Below are experts of layer 8 (counted from 0) of a mixture-of-experts language model. Rows are named router (the router's row for the expert), up (a neuron's input weights, with its number), down (a neuron's output weights, with its number) and show model dimensions 256-511. Each number is 128 + 24 x the weight over its row's rms, rounded and kept within 0 to 255. Numbers have three digits each.
After each expert's rows: a language model's description of what the expert responds to; "comes after" lists some tokens at least twice as common just before its tokens as in all text. This comes from a sample of Wikipedia text that the model never trained on. Tokens count by the router's weight.

# expert 14
router:180133117141113132149106150125170143105081157124137119108088168121113154099098142112159144123122174127103150120088139122120124130119117145085187179103114090157140171128145125114098145126123073128146173091153095147148134112138093096133211127118150132139121123110138175135151116128138142139130165180091139115117112115128118152170114135137112124129186131115124104113145090091160125141122179165123134154130132119151144131148127091140129108133092116141193137124122151119158139099100151141087127116158134104096176150108101135115132134051108118099154091074127148159149162064130126133105130127184113170138116109100096130149109137130136128093150120146121099098158101126074113113106140137142157104108105161092109120106097168132124142172120144152143108146163130082118117106125120
up0:110143128141105114170116106099117147081084170118076116111096158115083087130156117134083137104121165147166112170119124131113129126133127132172145091166151121111116122130139129130130154154097108130105156138157126131100105129106176109140180139109131127133127138119133118092140098135057089136124119119104131119145168185124152087161133132099138136090080140126096102126107116113105132102173158131125140138113133148086156108105073082119180122138106112155091148153156132083183107155075090135103147135147145149134158156151124148118120129125104108114129142135115141082150146117128068153162159158115155134133152080155126136068145099129134140100122133171171133127135132105149102137154136136120136116126144127137163135113138101153146117103104134161107150099127096140120174135203120
down0:145135135126114084129156130147111112160146150145134170124132134123144084132108107144127120117172151118142138098101153098105147186161166153143122121179119121124131089136099127123112130139147151156123076134090126122143111122108125083135108121108138098141156146133099129170150164109148074142139121120120146132219130125138140104085148155141163133110130149123122125111135159118124109112155131148112077126140168119167139084096136091156129155118151112143065128120152121141152109122112147164122100107122141158112109135133097199114151103125117141127116162111116101146131171146123111107122118075069151122111126105102091135135158142112103097173080135092123153128117144136091122107078139125140128138127126120148156123137136170091168126110122121094124126147123115094080131131063147
What it handles: Adjective endings, common adjectives. Adjective and participle suffixes completing words, such as concea|led, length|y, uniform|ed, plus common adjectives like new, small, large, different.
comes after: "-", " a", " an", " was", " most", "ly"

# expert 24
router:083120137123098143150143177108138144118162129125123132148140139122120105133098137164131107127104153139217127102138121118162134162146093074130152139180143168087121133114085124124181121174132121149118161109093111111104125117156113116164100145083072123144131166105114109127089167145129109111151100138118129135167152097133109098141140137104143100106110133100128135145085125137153185150127111160111081097167152127111091136106134154122111138114150098140148077139138141138153129162120136088141153124115128133101072095123105111149147144163089155108098114129122154150118076109103120121119118142209110093109120139117169140154137140097147110126134144165148106116131151101089070100146117136109140146149118187130178156122151120132113134114140114096085162124132151109114108109119097
up0:142182147152102122108126091112081091122097118104132130167165094096131114117128192116134076107138130130111094125133104139123131142132134127139127122160150088131110124102114124114113125127132150135134137135172093151161160123113080126156132126119161115111106146145123122161103098108133111101102138136126109110124129124117143129123093147129088163134152189136117101113141144120146122109098088136168155147131076139127165123104092129125115138079119108105116152107071087118153117138133118140132124112122137094132112111194126130118142123125144195143127121127115103160162116148132152134100164143136141152160110138141147168089170138133133142149130106123178143160135138106106139142142135155142123111106122107155092062138133094152184161100118160128121127153107138138130104157126112
down0:177133088114130172127111141117159114126121113156095147114147126197100104164129130128090093152141105130181135141157139135120104108112089094083121158142143142120079138194109192154167124130211112113164139135131134165136101161085159101092123156080116120101114079111108162107114114121113153149119104123153121134141125165104145136130114176122108183129170158180130118146148134079125148118130137074122161144104155134118116122122087102134105114133123139107155133136129132139117115091136103112149123086146149107138118129124137159096109108134122108126182157158088125126128158174087161079125136113094156082135115056152102103164111113125113132126144125122138121138128126120141135137168173119109099120116132113129140112142109162177114092148151154135100144148141107149080138138159152
What it handles: Section heading markup. Wiki section headings: == and === markers and heading words like See also, History, Early life, Critical reception.
comes after: "==", "===", "See", " also", "====", "|"

# expert 1
router:146133115152142118086108133130149106124129053137133147115161091108129125096146106102103135142122063150073150142166134107139113128106183116124099128118098182122165108099141115177131096137139153112129136122138133112112112138140158121158255108119138124155139117113149115101156121113137101140117111102168092119129143134130113134150124094165133159146105123170100129136117126110120142147128127125147119167115116108164149106131120143124148126151138131153075151136106112132153138164179143131122113109067130165123120135139146141153130088111073137157106141104133111117106161125133114104099126128117151121114131118175157113117138122116129139142091125133128140124125122099106092167095129132150126118162146138164075125147126101106131151142155136115117133141120122085101163165103103
up0:079137085174115138136116123152137099112144140106125113118121137152164149103134126116150120145121128157133117112127100138111157135107141114097122129125166147198105156106168089118108084179160154111083151089107123119138155111115148170133112085182101155176115125085131134149141162127049129147078141117143106140119115116134129101123181148128136141147166115146081119193146114104116116098109119141122146142122134132141150134101129130163112102146134096124171128151159105151113120125126091143083178133135118125153124112157101154124120172083153116105092137141100148089111127163099124128099118111117079168163184178120110108106133120114138141121149126147095117120111103126131149124120137110101068110159106117106128149086092160135141145121108154106115127143139150168142122150140132
down0:106158153142133149138122180128157131143131094154178131140150082111134125114138125118149124147113140104089126061136118132126123121104118162088091120125142134129116138159168097137093124118157088175118101114123109124109144120112130127105158139171119159098106178136108109159135087122136125111118147122136119108145115113087097131130144157122104158160172056107106123171138141145107157115134099150141106183128152134129147164138130129106111126121128105081147136154129181116120080099140113115108132114130180130111134137123107139101105142131155165133150207164148152186137129146118156125131126144090108109198140173159123076087128110127150128141126152110091110118133109134122129127097150155161134107135096157097137112146109091122134162138130115125084188143140136093101072095108108
What it handles: Given-name starts. First token of a personal name or place name, often a first name or its opening piece, such as Robert, Al, Ren(ner), San.
comes after: ",", "-", ":", " by", " of", "|"

# expert 10
router:152130107150106100123097123152098143132098092113105099092088144157122093093130083165121136136124146110072092156062140138114139110085124144149091125093101109111121143141113124172112111101098169147145140172116111145141150136154134122095149125138149126119103148070117082138078164170145123104134088126132129120134149114138149101132109086114111140118104115206131121147144196126154144134099139130138114125130157166125113156115101126123138118112131129149166158140166128130142120113140163123160119121097133087143123134123102125132135096112146140163128126131144103109146151155146159147086155091121177126111120104097127103133112105083102147171156130137159170132121141128162128132141150158150107098124149144141101107090132137147098147091102153146152138122114155117120122090090139
up0:177118126155089094137097074117123107144089161132138092131161101182123107114151094114102119114130120118132187107171123153135104164177134136130075092128083132088113151124137105105161133113137111100108102113115138084090110130102079136161141113126139147143109065113147108174168108152151152159152110144110144126099152164156136194184121085107113074133115136133149107103118114153144164109106123139105117132100127086177126135140158100103094117167136131142091155119164097113163134186137123132094107139190133149108145117154189139082112139137133125144150144122160128109110128138150144109110081127122082148118159143143165107189161122139122127112117049131126119126087128119107104145121153098137124124124136136096123139172103120126102105087102160131106123129127179152151137105106106
down0:151106130123089157167129129117199094141122126120125151088123102131113086116132034185112085096104129151132179114107145090136119098200132118124120100154147130116075119116138102112154126111084114128150146096145118148125163126140143157148109093141098150132127088131116090213155153112130116132120135151118189171136163131165089142107104085098130135128114121133191109138119140162100186085109152123112103094106144148161126127100166143139108141133167098131117169141125153123164126166140144155134119172160138152140121110139136122104139106126135133139133094102146149144108090143077126134117172118135126140140118141169137150104162116089112106130112170106081081158132140125133102141161113123144141100117134131144142125148126132132105105097133098130103126112117119110164085116107104
What it handles: Prepositions and "the". Prepositions and the article "the" in running prose, such as around the world, member of, beyond, across, plus pipes opening table rows.
comes after: " of", " on", " in", " to", " at", " from"

# expert 45
router:121111139136127098108151143135134107095139111121139152107146094159149127148110129095135113129145098168143082110080108113126124100054124103104116095089111144126104095124141141143123158128149145119110113141138091134139124094117140163107091100138103148145131126135138173132129130075123135161120111149146154137162116127105139128100124163135173106181104148139133131108104151102150164152112145136175121105118125109125121144146188143127191135129121144109171130112124124116087086129102117121133157106121130086157108124114135132145111128139147137101172118099142090116094149142110175109109104124122169109182138109153072105121109127183104139116163175134163118106110139109136129116124153077108157131176130114155094137128113101105104111133116151153077124175105139198148144095127148
up0:114131159181122122119107094141118150169147093147110117095128123112162149106164123146111092178153127166137113136134133111111113145136119149178147168112127143088148132147154113131097102118142155101084134148091109117120093112147104079101127124091176119113108146088123120119176148112150170096100087147128076136105132123135142131158042150157166138134104135130114088145128124134152130130113146148126146132117097147117144164126145111097111122171109082153120150140137080103137117111071090140124115152121131108132125150116148118143166141132118161120083191096148119140102155114147143153135132113091137123111147124162150134111168169124144116144090148161131155134121082137162152153072131168134107154115113130163095129105115130132105116111100161131159125086122158132144130166147090
down0:136117093108117147090132134115154143151134144128124115176113159126141110130171111103126115188113129099097123106121079107152163167084115068125174135135107089145152155146099087122117145120136140167137124123138173135148138126106079116138175096155131126172123149124154103122127117123115101105087086119138139092110144111086172141127135099120160071156149142144160158145146116180123118142136112124113150117131075126140137129111142123133135156114157132170104146093149135166120148123125127119137109087118119136113082111156124096079118146128120108104143137126123116115119084120102136122098134160098069096163090163133174117129122146129131120102171124113105138106165111112113142140128165141139113155095178088106090117150138127099122136104125101150132153156118103094111145152116161
What it handles: Table cell pipes. Pipe separators between cells in Markdown tables, plus separator rows and semicolons after numbers, such as |, |---|---|, 0;.
comes after: " ", " 0", ")", " 1", " —", " %"

# expert 4
router:096083135127123138132108151139135112131134163123149110161099133144090089154133101147111145147117129158118106099159142110146138129170168117118085158130149100158141091114107132124147145150138161150074116092140104125102148107116129087129123120120119166104140101144129127152095127117069134152120048174114141133108137117074141181111131141134111126100105117133156133171121077103142124094149127086104153074127168126111122075115114140071128144128115102097104124140111120149084157124104146111143110131150141108138126139157114136150113115145131105128093144124150154078130133094135110136128145082155127111146115110138133099137152158132154123151134143118122148104151157120184160121160092102099148118158115139162097108211139108175091070158131106113142117139110113108118085149148084
up0:126115163138078140098108133165106107092105156114136140076111133165102134166140154115109117093074134079118120144127160154111121132101134135131116112107132078134159121136105154137096123148118135149088155125126103135109114133137161128128146101162139083193107099122087100092146132150112152122107202106129145133164114109129159135188116145097132141111107135152146112110147140145157130098125138117160125138126109120120127148145092126156126125127125133135151153149105154117137158180157160147121116142112131119147086115106092142062136130127093151148129093067138109129108117104124139118124135125109173167135101109105140161100172107125106118127131143173182115122105129120134148107116142103134135110173143164142095149098101155128149170150133140117140140179156096118119107132106138
down0:140156194125158120112123181115157143087090132088111142132168111131119135136137155163135127140127121160132164102100140125106144152123111124130152135139136088163116147167096102072128111153134071121109166131111123128079134094142052125085176113133117154132146141124088143096099124101078153149114123109150150135114144144118177151109144140134108104147158160124153117154150155147138133146124118115139128181150116154104131120172091127133097143153147086107153112129110166112079140137150119126122159083161165135125137161120101163126123159169106171137162120141163127086100153121081145155118134126102117093155114125118149128155113143111156131140084095142073143119148103154154132136143121121123079122144096130127154156133105110135084118188115128145136142139117096125133144123163160
What it handles: Table numbers and cells. Digits and numeric cells inside wiki tables, especially election results (Votes, Turnout, ±%), sports statistics and climate rows.
comes after: " |", "|", " 1", " 2", " 3", ";"

# expert 26
router:137142096117126135104102096104153111135134144102118129120164151084140132131143123089130141112163115115094088119145142169140102119169089127107151107144137092167116178069154151081055156154150117140160117146088100128162114128078137142107169137121144126123150123095121133105106097141135121101116142158157125072095098148116120132154142143123117113105165171130129081149157114141169098120122104140170128132101126144169126124187138112107102099126131102123147127134139151114113113142114111125134169108135089094150138049109120115180154139113143150100121140104115111088126108107118118163116172115135120101105111121084112141094100091150158111169113152132079150182084103122174095161096105151135114118181123123143123134132067129128139104154155106129114069178129125064134119137142118
up0:101107147091116098128109119121110153111124166087100131111119144112121119113152090135138120155137167091139098144166124141124130112131150090163139118137150106105128148141120146115169056121156156183146102163123119102129094148166112112111141138146130125161146131130131147163151144104096080094102128126103125172130134171147149130164100137105165193107098132118133082157154156158139122105150105150078120122099125099100166149127135137124131125139137169124092115128199142117121147129133118056093112137139132128159093117108086139085152146160148132137123137152107145114142183146122138159131082125147083159142159154102132120136129129110092137128133133107131142125108161113131112124120132143171108116111151135137153121167120136113124113118090109125087167122127166128119147091104144
down0:146149130097131119146168138127135119162147189142126136089126096091166150153175124123110126165122133111102133178113122118116139125127143132126147130109141137104074128109149095130130141161118137099113092128152121118132199178117108155110121156113106124113193114094110150100164159103125151156136138134125132080107098104143123097134135102146121152123096150061150115144131128112152114137141167173087168105171130096146150105173078101154139125126145110138109165180120146116127102144146119099116126130134122128123108086113088092134133110175105107133113112158152116140122124122117093130115136092181097171161134151141096096139118116159139063167127085093238069128109160105087122116106127151131137128162103111156168140154127123176116123094108120160105149150139139111137144130149124
What it handles: Nouns after determiners. Common nouns right after the, a or his, such as father, way, role, year, majority, often followed by of.
comes after: " the", " a", " The", " A", " his", "The"

# expert 8
router:155135124155120169142120155176149143132147164129107115149153118166128167132121158136139101168140157114189156156042164173114119117117114092170161090128161107154122122139127163102138124114095104138141138126104135114121148107135110098131255158132173164113116148132125145104196153122112123100114154170147147103131141105128138143143137136132153114135137116101113143146123057117091126104133120117107151174120143113108158095140094117154128111139144129139105111141129115108115115136058155133117154150148159105114144117122121091104150113084113119125136100127144109107117114119106128120143152127027111182104125135126151132133095128121121136137129096133096122132137107162121157108126152122149100126125102122157062131156097132154158086162137095131137141116135092120132170111122142
up0:122113131140169106083127121114104095101144148165121134137130144083192131075102100172144105090148130181152107072160176101126147137104162152099130164141113114137108136160144156131159108121097119136102085121143161103106106140091136126117131100111138161156112182134126122116124128132152140133139109113141094146171117101127127143143113137123140133160093160122136109138110153136097144124098085151104167107094147150133117120081165176122103147108135123093140130091164146115142126149112134092166139117153105140125137126122137116110127104101156137146167163123146077157113161141121135134111109104082150159101153100107116132141147169171116062107135121117132091067158148179111138109106116171136155151116183204143137123093094132129155132097091077114102141180119127175122115108101121
down0:143198098139138132140169114157139143183140138131110102077113086111147117087101128126116123095129120106113124127116073126099093107146149154137131173134117108166125130128126102119162143133125099174122129123118142151183102111145149141103157123136117134137154127127093165078134129147150105098130135117152149095088186129128094106131121124139145151142153153096146128146133090141118132145128150107141148120092136150149151171171104150083116097184099130120111135137098139107115150154119146123122132118141114118115103120157142144111114132146136097100127109143101135154148144137126119176122131107200114167095157076141124132143158131121165116098113139117139119113118126106149171125096103114109124149139162155174134141107108105149107114140105158145138077161154147129100109105125126
What it handles: Common nouns after determiners. Common nouns following the, a or his, naming works and groups like album, film, game, school, club, station.
comes after: " the", " a", " his", " The", " first", " new"

# expert 19
router:144127105120125128101140125145127132119111079098141144084175094113132131124069129133153099120141124136030169126098139106117161103121118104123089143133092111092134113100179131145175100139105141116149145145145113144135118142145140092156230156129150107120129152139131132135152115147160136114124129099175137111119156112098120140132133105132138121105128139126117109093117183109115121149106121116166101180144149098139134097115159117112137114130148126144159110115179136112134100133099080065134079110094134142120114108128142139127141090134068129139145130086128138132109192082152142110143117121134137107123088043131150137124115167122148121112139112112105163129136124133136155125098127146106127153123124105150157137141128188156129165160139138153149097108158153071140105145138143
up0:162132121110126155129135127118127097143112144143114121148133162168103113095107094133121095122150098167132144142165109091150125176119115175160122124126130103130111127137145141132081096142137120145102144134144110111132078113170139112090143113175123103124153129111140162095169180161151150103147093122185128110100122170141127123123158147124134135180134137118148135129116081116117106077049113151110124154151145091162115151152143133127105145152108123102151079137124129134133175106131135126103124137127122106160182129157115147124092095138072109112129137093153096146141132112155092121157132121101135160154114143143187145113143134131116077112139117138104087128093135086149153136159130144129137142157114136083060149149131145130132163129128113138148133114084212123114123077121153
down0:147092132118142158190151191124101152140115132148084141126149108147114158101076114154135127129106150135105131132118122085159165141114096213125116116099084126127114110146122144127121107156109113110138152110099127131138079137124118085098168150165098132132160161145106132127165122150179118141133088150112120132097137145147058091086164104137120134135122158140112116134128127140133163109123086091083162084134126103104110128149131104137122113155114127114127117177097093130123167104177168127121116123095141128124156118117155135095112104122148100126088117106122113115141133098170139128143132114099169097071076125177149145124153147116140099120112095140101101147148135131134148107207168152131121130152146111121101160119153134127111149100182120111138085131128153079099131085121122
What it handles: Proper-name opening words. First words of multiword proper names after the or of, e.g. United States, World War, New York, Royal Air Force.
comes after: " the", " of", " \"", ":", " by", " The"

# expert 13
router:164118091191128102113138110112115132169107130071131129126191174134125127105130161118141112077090098101080177117092124117161110111119128156096180188137097123125127077126150121151141144123099126105145155134127150115088135083097154107097147139102112142087175135140127139100133104110123101115155135142159163125100150116101112154097147122120143146120149102154140119156139104155151119171104127127095117102116141076133116117162118137140154153151167099110189131130110111142156098113152124125103135136125150131073140081136122103147110123138146153163110134109137135106095139148105080117107114111195164110107156117123139158132114126135156138113138117120130143186115121158166105119122168151102182149107091123118151108108153122067104101142129168169178105143122128112116151108107128
up0:116107133117131132149080151113066100141138108155151100120172130180098149139162164146162104104128090153164093099133160116122134144156116139121128139102112125121087071114131127165175120131138147134139106076114132106084132084122123089123129085134125097127162104145116134137192120120150135151136103146117146137154126135150149116152113126139119097099136153144160132116141095060142076094161149208112171146085112137113137138093113160138107138112148141166099109156096084110131128124137175151130121134142122145090150141177129110098122160103114132178139133087156131111122122126136095124140082166126145128104142188151151126120139130139141131139134141158107119142130148117174116111103145135111092101165124097094104119180125132116112112140132146104082122112125150127117120167083080
down0:076094128191106156119095147084111133157143092145126139104136134147133170150149174113127094136140091138122144161112167165127098111129161112087130133134128104125105077119111100121158144142057115099101138154130139157154162128157122077168108104112150168176142135129111128112112145130073166145128102121107136108142130135167138103122096125120129125135124156114103153113135108095150135155182147091143083098121102158117152086153088131136146145145144147147137133125097132103128077171114125159119097114122115127102135109158178077140134122140126141139167128145140151119136115109170169094142116139120128133119138141100159144106120121151112140103132109141091092146087180125164098119117108148145143091182092145150125076127128125165149111123143141103128112119148102129127118136096094
What it handles: Articles and noun modifiers. Articles and adjectives opening a noun phrase, often after as, is or was, such as a, an, the, part, important.
comes after: " as", " is", " a", " was", " and", " of"

# expert 35
router:091079137105135165136131142096100090139106153096172139186116168117117099179119094144138154118160166111106104136145122096155153129113123138109075104132133100130098097113081136153156095131126133129131125086145150155139145126134135100086107131094111140132096083139132134130109147140126153135137084133125142167163121078111136139151148119084110129155156136210127141156137136125077135168141123137119147129144143121098107109113124164083084132134097164135086141094125144123129132122126168117137108144099104147110134109151125111094118125134091138129105108143150142088122113109106110113074108117122164133094132148128091113106114122088109119132161115085113160175146133124157135109134116118133136150108126124084161102150132144121143143124122095117136098159155117159109087118122086
up0:111156129149091131148120082138107129111132134123113124113122120132125134138150149153116143145158157095137121098108149134104123123101138150126138118087132132171160086127158117151077129117164126161094069150129150172125131125118114121165144110136111137138075148120125140116128130119105118157136129161125126130155113087111144132129161131128097092148093110131130116158159125130128105120126102127132161139139108139097132103188143109115099080115166149194164171088141123121118108158097141101115106107145131110128155125150161141131151096153079102167127112119150175114180133128184127114160134150108157137084117107106172136113101136125155153095141129085163135174129162119136147150139175078109132125114101107125149149157134130140109163152137126091131125126136089120116112133137060
down0:132141165121120148096181095099128182112137117130135069149099159102159143146137123093128154107143151098161114126106091136102132152124171127105136110163094107100134115108137112093123115099112107167155061116130082139129130144145109080109183146084113100125108168105113138125116099109070106133106123135155151166106120107109171065116103143100153132121116130099121162132135130114140138141133084131153124147140138135104132156140136168116124167134129124166113140097113097140108116162111117114134159136125123120151158127127147113131138103147155107114139129110104132107158117114137125162102129190145136137112141108130114123180107123158128094136137127146108126082128102142093134125130110097137163105101187110116104115122154101099127152077176150095169131108138122149119140096122161
What it handles: Table cells, dates, scores. Pipes and dashes in sports and results tables, plus month names in dates and three-letter country or position codes like ITA, FW.
comes after: "\n", " |", "|", " 1", " 2", " 4"

# expert 7
router:137116154139106139125154127118119120110177187110158094168102175158143135156128119171181080131109166121174099102117124133107112132190153108141112090139112171112092100142079127128126121137155125156059099087104099109097128135136109135135103143122117092130102148165088135084131123094119140155124104112085146097125092129104153122142152128113115103129127167155128128106140064134120140134120107109114123092132102132156123103090148162144075134118109132131129109126081144148097106108138147148146098142127114093140151116110124134120089136169132138132139154129117111116153102113114109160107115145145097109090092164128100094157124137155110150129132093110156141121132110164132133141135116123168146138119143160098100117144128147076124131122135095120110116151110133182075139118154084
up0:123130108163120128127120085097075145115115189137089090166107156122130148132109151159166097137185106122087101126120077095168110125100105124126117103120094175111132117143120114094172124081120158143183100150156100121127152117087101123092124120147131052148123139132144166124118184111115075132119141138144112175095091128100179163134146112141167117140144141159136133148138133108069075138141131134094135140117100147086107143136147157089147129125143151109140070165134145151135168132091169107186164111162088104124137156105149146104109078144146128129155169143107131128139159152085144152151132093125113131090138137156127128110123101109097115121130111113097112100136120117102105116132138134160104149117144143152117097136132144120106106132127131151112105116109119143119115101127132
down0:160120097149142080127117158145148138126155136057126149094146155131148141116143173120119125138140112135095122135112146132136135164117159123095141089093070149097132168116138142104153125140128154108132136145136101148096147074156128135126158148167139163146106076144091127118078135131156158167135136154109126109163184135106151107145106130112121102097100073121153092108128139118139121153101143152181132171127121155173127190102104105139130107103140126143140127102136120121138146121161130127156139115131152137104117142168110188123126081106104137136072114111120143100132121136133160130118130081157147123159150128153157126109116131135115102143106134099122108154168119148152094117159121141082139090121109123114115128142120128147124164083135126114109169111156122115163122169113193
What it handles: Sports statistics numbers. Numbers, score ranges and table pipes in sports statistics and match results, e.g. 2–1, 0–0, scored, | in career tables.
comes after: " |", " 0", " 1", ";", " 2", " 3"

# expert 36
router:110153135158114154120120126139136141149136113079138097138119069141088135140114106125115112131113191120066124119052128133119146134126155129133134122145167134146114110111166104119129091143103116127131119122150144121111154106130127131149205132144154158086174141092088132132123123120110113116153124172152155095133115093103125135152068126138104136064113148123112132123134050143143109142151153139135142158130141123142116160096082104148102137114094121161156131134117077106152124127094097186139093134124176101115101123102113142151154119103111117123148134106107128101134161122163135119090156125182133122120145132155116148136151127117105127129140141132148111107129162096132185122085141123101132143133128103108109147128136106139152145172121139092142122102151134103108139130134096
up0:120115155105104147135122123101116110139158084206124114096160142155146174138124108108105171123170130197123112103109120161112158122138129159144126078105133134122128111122129111131149135074169124078083081159109120099141121120126151123089122137165139125142116168141103136103124107125158093083123141125157149115154087179138159121139128097110113147097100143126134112125105121134163137119132135121112101104113124141100151145135167094100112146159128114145107138132127124154088128135155109201142138112107149108126176144135100140134141160105113126178103125098133116135170156112113151126145145078127148111115145165085140109100115122103103147152135138111126107153175151150108152072119119122119108151128158149126121101148148103123113104120114119141127113150149119113104169110139130
down0:116144130119120117131166145101123132116112155064125114138164096175127107102121117145127122131143158088098103107102125170169120108162101167112142116125136125139174135156098199129144100152128119116120107155163120154143076084120102134135169127098109119145081086120110141134104148119098152111122158131160143128116153120121168096135167152146132147134135113126109098109149134125166115140108095141081105102107106106133115128150159175117142087081123096174135106101154113150195148131089148086135123131144131148093088123163112122178118119121158121112143090149151146122125134143139097157204139099125151155109099170140144141120097129112188139120127116126121154127137123140089159129164118098097119130146146169156112132107154121086109161142090185128108107133120117151131113145081127
What it handles: Policy and change wording. Function words and verbs in social, economic or health policy prose about increases and effects, such as increase in, restore, promote, for.
comes after: " of", " to", " for", " and", "ing", "'"

# expert 20
router:176146130097120146150157163147130143118111110114102111112137094128085134074118117139141125092159174127171086099061148134080142098145149118124169151131139074156124117091129095131123111136160123137081122124145131114135147145151148098127146097119168142108123134108106140128145164124080141147150098170110126147122119115143130132125118085103135153132155158128088138137109119104171103130087139153129166137162121152112144111125132130149108142151128140147115113151130106156149104137092134147102133121140152096151141177111151102097142163083138143132112123152155098150142162125096127121128139093046142101117142118121099124177131144166147084146128175160140129097128138133112124176143210156134105111109099091131123125163163141124101088150125168155139122103122168116132148138132126
up0:074113120103133129103096151132140129100100150147130118132113113113163128118123116131151126163144122126141127132110111100136113125140144148158104159149146167109128140160134065100117117126116112152145141141113163180153133174130086123107133073091110082116075112120148149166078149097188118114159117096109098134123162130158118151132111169139137091112092114141137101170080148136102135135140132123145100154139139105123072113106138117114099186159164121132139140132115160114171143135170164134120116205157106115132143093165107084152110111111131184157135115175140134157121133108126128150098114077089163159137097135117150148110150109130111135117128102120105130138123103157116099114095163130141145119127184177169142128139139124138138151126137142130127146128108161142103145119116160
down0:153129136139109140137137110171168091097153083111106163164118079122091115142068129132127125120073138150124166119111115131134169101107122106154119110092117128161142122106118122137112166108095120099125156114147128114155112155172123117139124096151180130116137144161135129159133139125158142140133114136114139122155150120105142110099160145086054105158111164181149104085093154116135095136143096147172120140130136156139151132122128132109155157100136133149094145136125150117142123131181149131088131102125149068154085138114115124119128096104090159142118148105105085111114132121133145148133150120110122110134118099122112130092091129114113166209137132116127141128153144134112097137144117120129116110109128136126196158132097127093089131134142161130127148157169104174116135117116152
What it handles: Main verbs and participles. Past participles and verbs after was, to or a subject, plus particles, such as made, released, served, brought in.
comes after: " was", " to", " is", " he", " and", " were"

# expert 15
router:125158126082124112128140154108139160144142097155122130106149134144122153092112110082095152137139180135115138147145086133109118077113123141129122132151149140075163106132116180107127103170126131131149101130110096138130135165128151161132167147110130096117125090155128149137129140110107131154134130118163080134153154117153144123114091102115109120114147073138108161146081147138148146157126146112127130123151156117069107126138145117147148116065142091105132117107147150180187116087124112153162141101107095103098144121097153109109117128143119152116189152163146118121148107122124095159161143155068136135136105118125074153113085167179095139131133073140127134136112143120128132115134123116113138170099137121097131164106116102110104126133117121139123176120166079166153134123100147
up0:131111115141143112098054111143129114119166135139070110129132081158063092109109120148112097146109088144110129141113192120130101139170089106135116107082137146132139133134121110119127121107108151125122107172166136131155131096131110136151147079153153153104140112115135083144161101095120148097130166118099088112143109149119146132101125130164124174084151116140128125127148130129125146113108129140189170153091123108079118128113100138157130121124098085130096148148118111107146128141115133143133152116137146114130087167129102156142136147143148148133150153125168129117088108114107167126127106147140121124126152197098194084157135149129132125138076131100077125129107125150117085112144137131140154142132117138150112129097133130128119163145129155173132147130150164131130092149156135
down0:120163151144145174098095122158128085115126111091140157106150135153117112104138123140193180091124128114082154138121108119110126122102111109109140139133164104115119096152139099122124162145106125131116177111125149122158129064168141143188111182126132159136164164126107160149132114118133139121107152137110113120124090149111136115133151154114110141061136118132127111127115102152126113128096140152154134114116124117102150111179137130134107136100123134106137142097129153135134099134115141139089129129137140138097189123123124155133128139123086124092166126118121134093133128128155115124136104129139144138076148089157097130127090135161148098191159123127112120135133177140135093142115129077105136126129127125094165111145086125094122174160136083116126146141095116134126190149135116
What it handles: Countries and French accents. Country and place names after in, of or a comma, e.g. France, Germany, Connecticut, plus accented é, è, ì inside French and pinyin words.
comes after: " in", ",", " of", " United", " South", " de"

# expert 40
router:101161172160109127124115093148133121124133120144148149115166102128117082129148134126122142152157087183130135150138157144112157139133113141135174107141124123111112116141092117117131156142145094116129162113166120163147136142114137114147154098118174149112154117101146136107114134145102143104140136168131096107094101115143122156128111106114106156127129151119105157166101056140119126071084137123127140154089100076138150090149118101132138097110147072132094125172102099141161117182100168089106187115182127132109127139159124153161143142061151118153109136117118144132127125097113147160143163144089099145168148129152133133145101127139150142127137166153131131150153121123093028125103126146111122087105150098117082123121125147163183105153115064143138144108099124106109135149181144
up0:131147075155107129124093068099104121138113135139166126144141124143112103145169138131109130127090118122144122113178151131105147124130140142094122129128107122106148092136087123091094100096131162121115121130121040115111155126144167109123131143132105131132123141177127130163086092115138106110146138154120132105128141151119136116146132125141115145097142108137093138156134160154167115116145102138159116123110092162094120142110057110102110151137120127103106107117100139146142102103115128119131127159103146074167156127177136149158142099159103144158145151077132127160116148124119140151134136138124138132132150159112127121113118130169137084129169153127123153149129135173147080108111138110124114111172128136113153114165185119122161108139109125125102120151193153143123132160148093
down0:129157112122115145135145135168102157109078108122148122100163155092130132145152111127108106152107059110112147135154143155145201111130108130126163121131128156136158144108133085102137147127115113106129097158097154106125151131099127132135135118135088109110097174174151157092112089129104133134134165105145112121098140127127155114154158154145138110132090147130147140122133107129099124094129075115136081139195132131118156127102148127137121110124155132148125168123082120140075125177146139114143141090119146087172161107146131133124168149154156120150101143165137158122179157114108126177145130147084132115121132095088139122147172129158097100116127125143124159127127129086118118114152158164091131102100140152127126112108125101135095120149181167109127157133148140122145105135115123
What it handles: Word-initial prefixes. Lowercase word-initial pieces and prefixes starting longer words, such as re, co, dis, con, sub, emb, lu, gg.
comes after: " ", " a", " and", " re", " c", " with"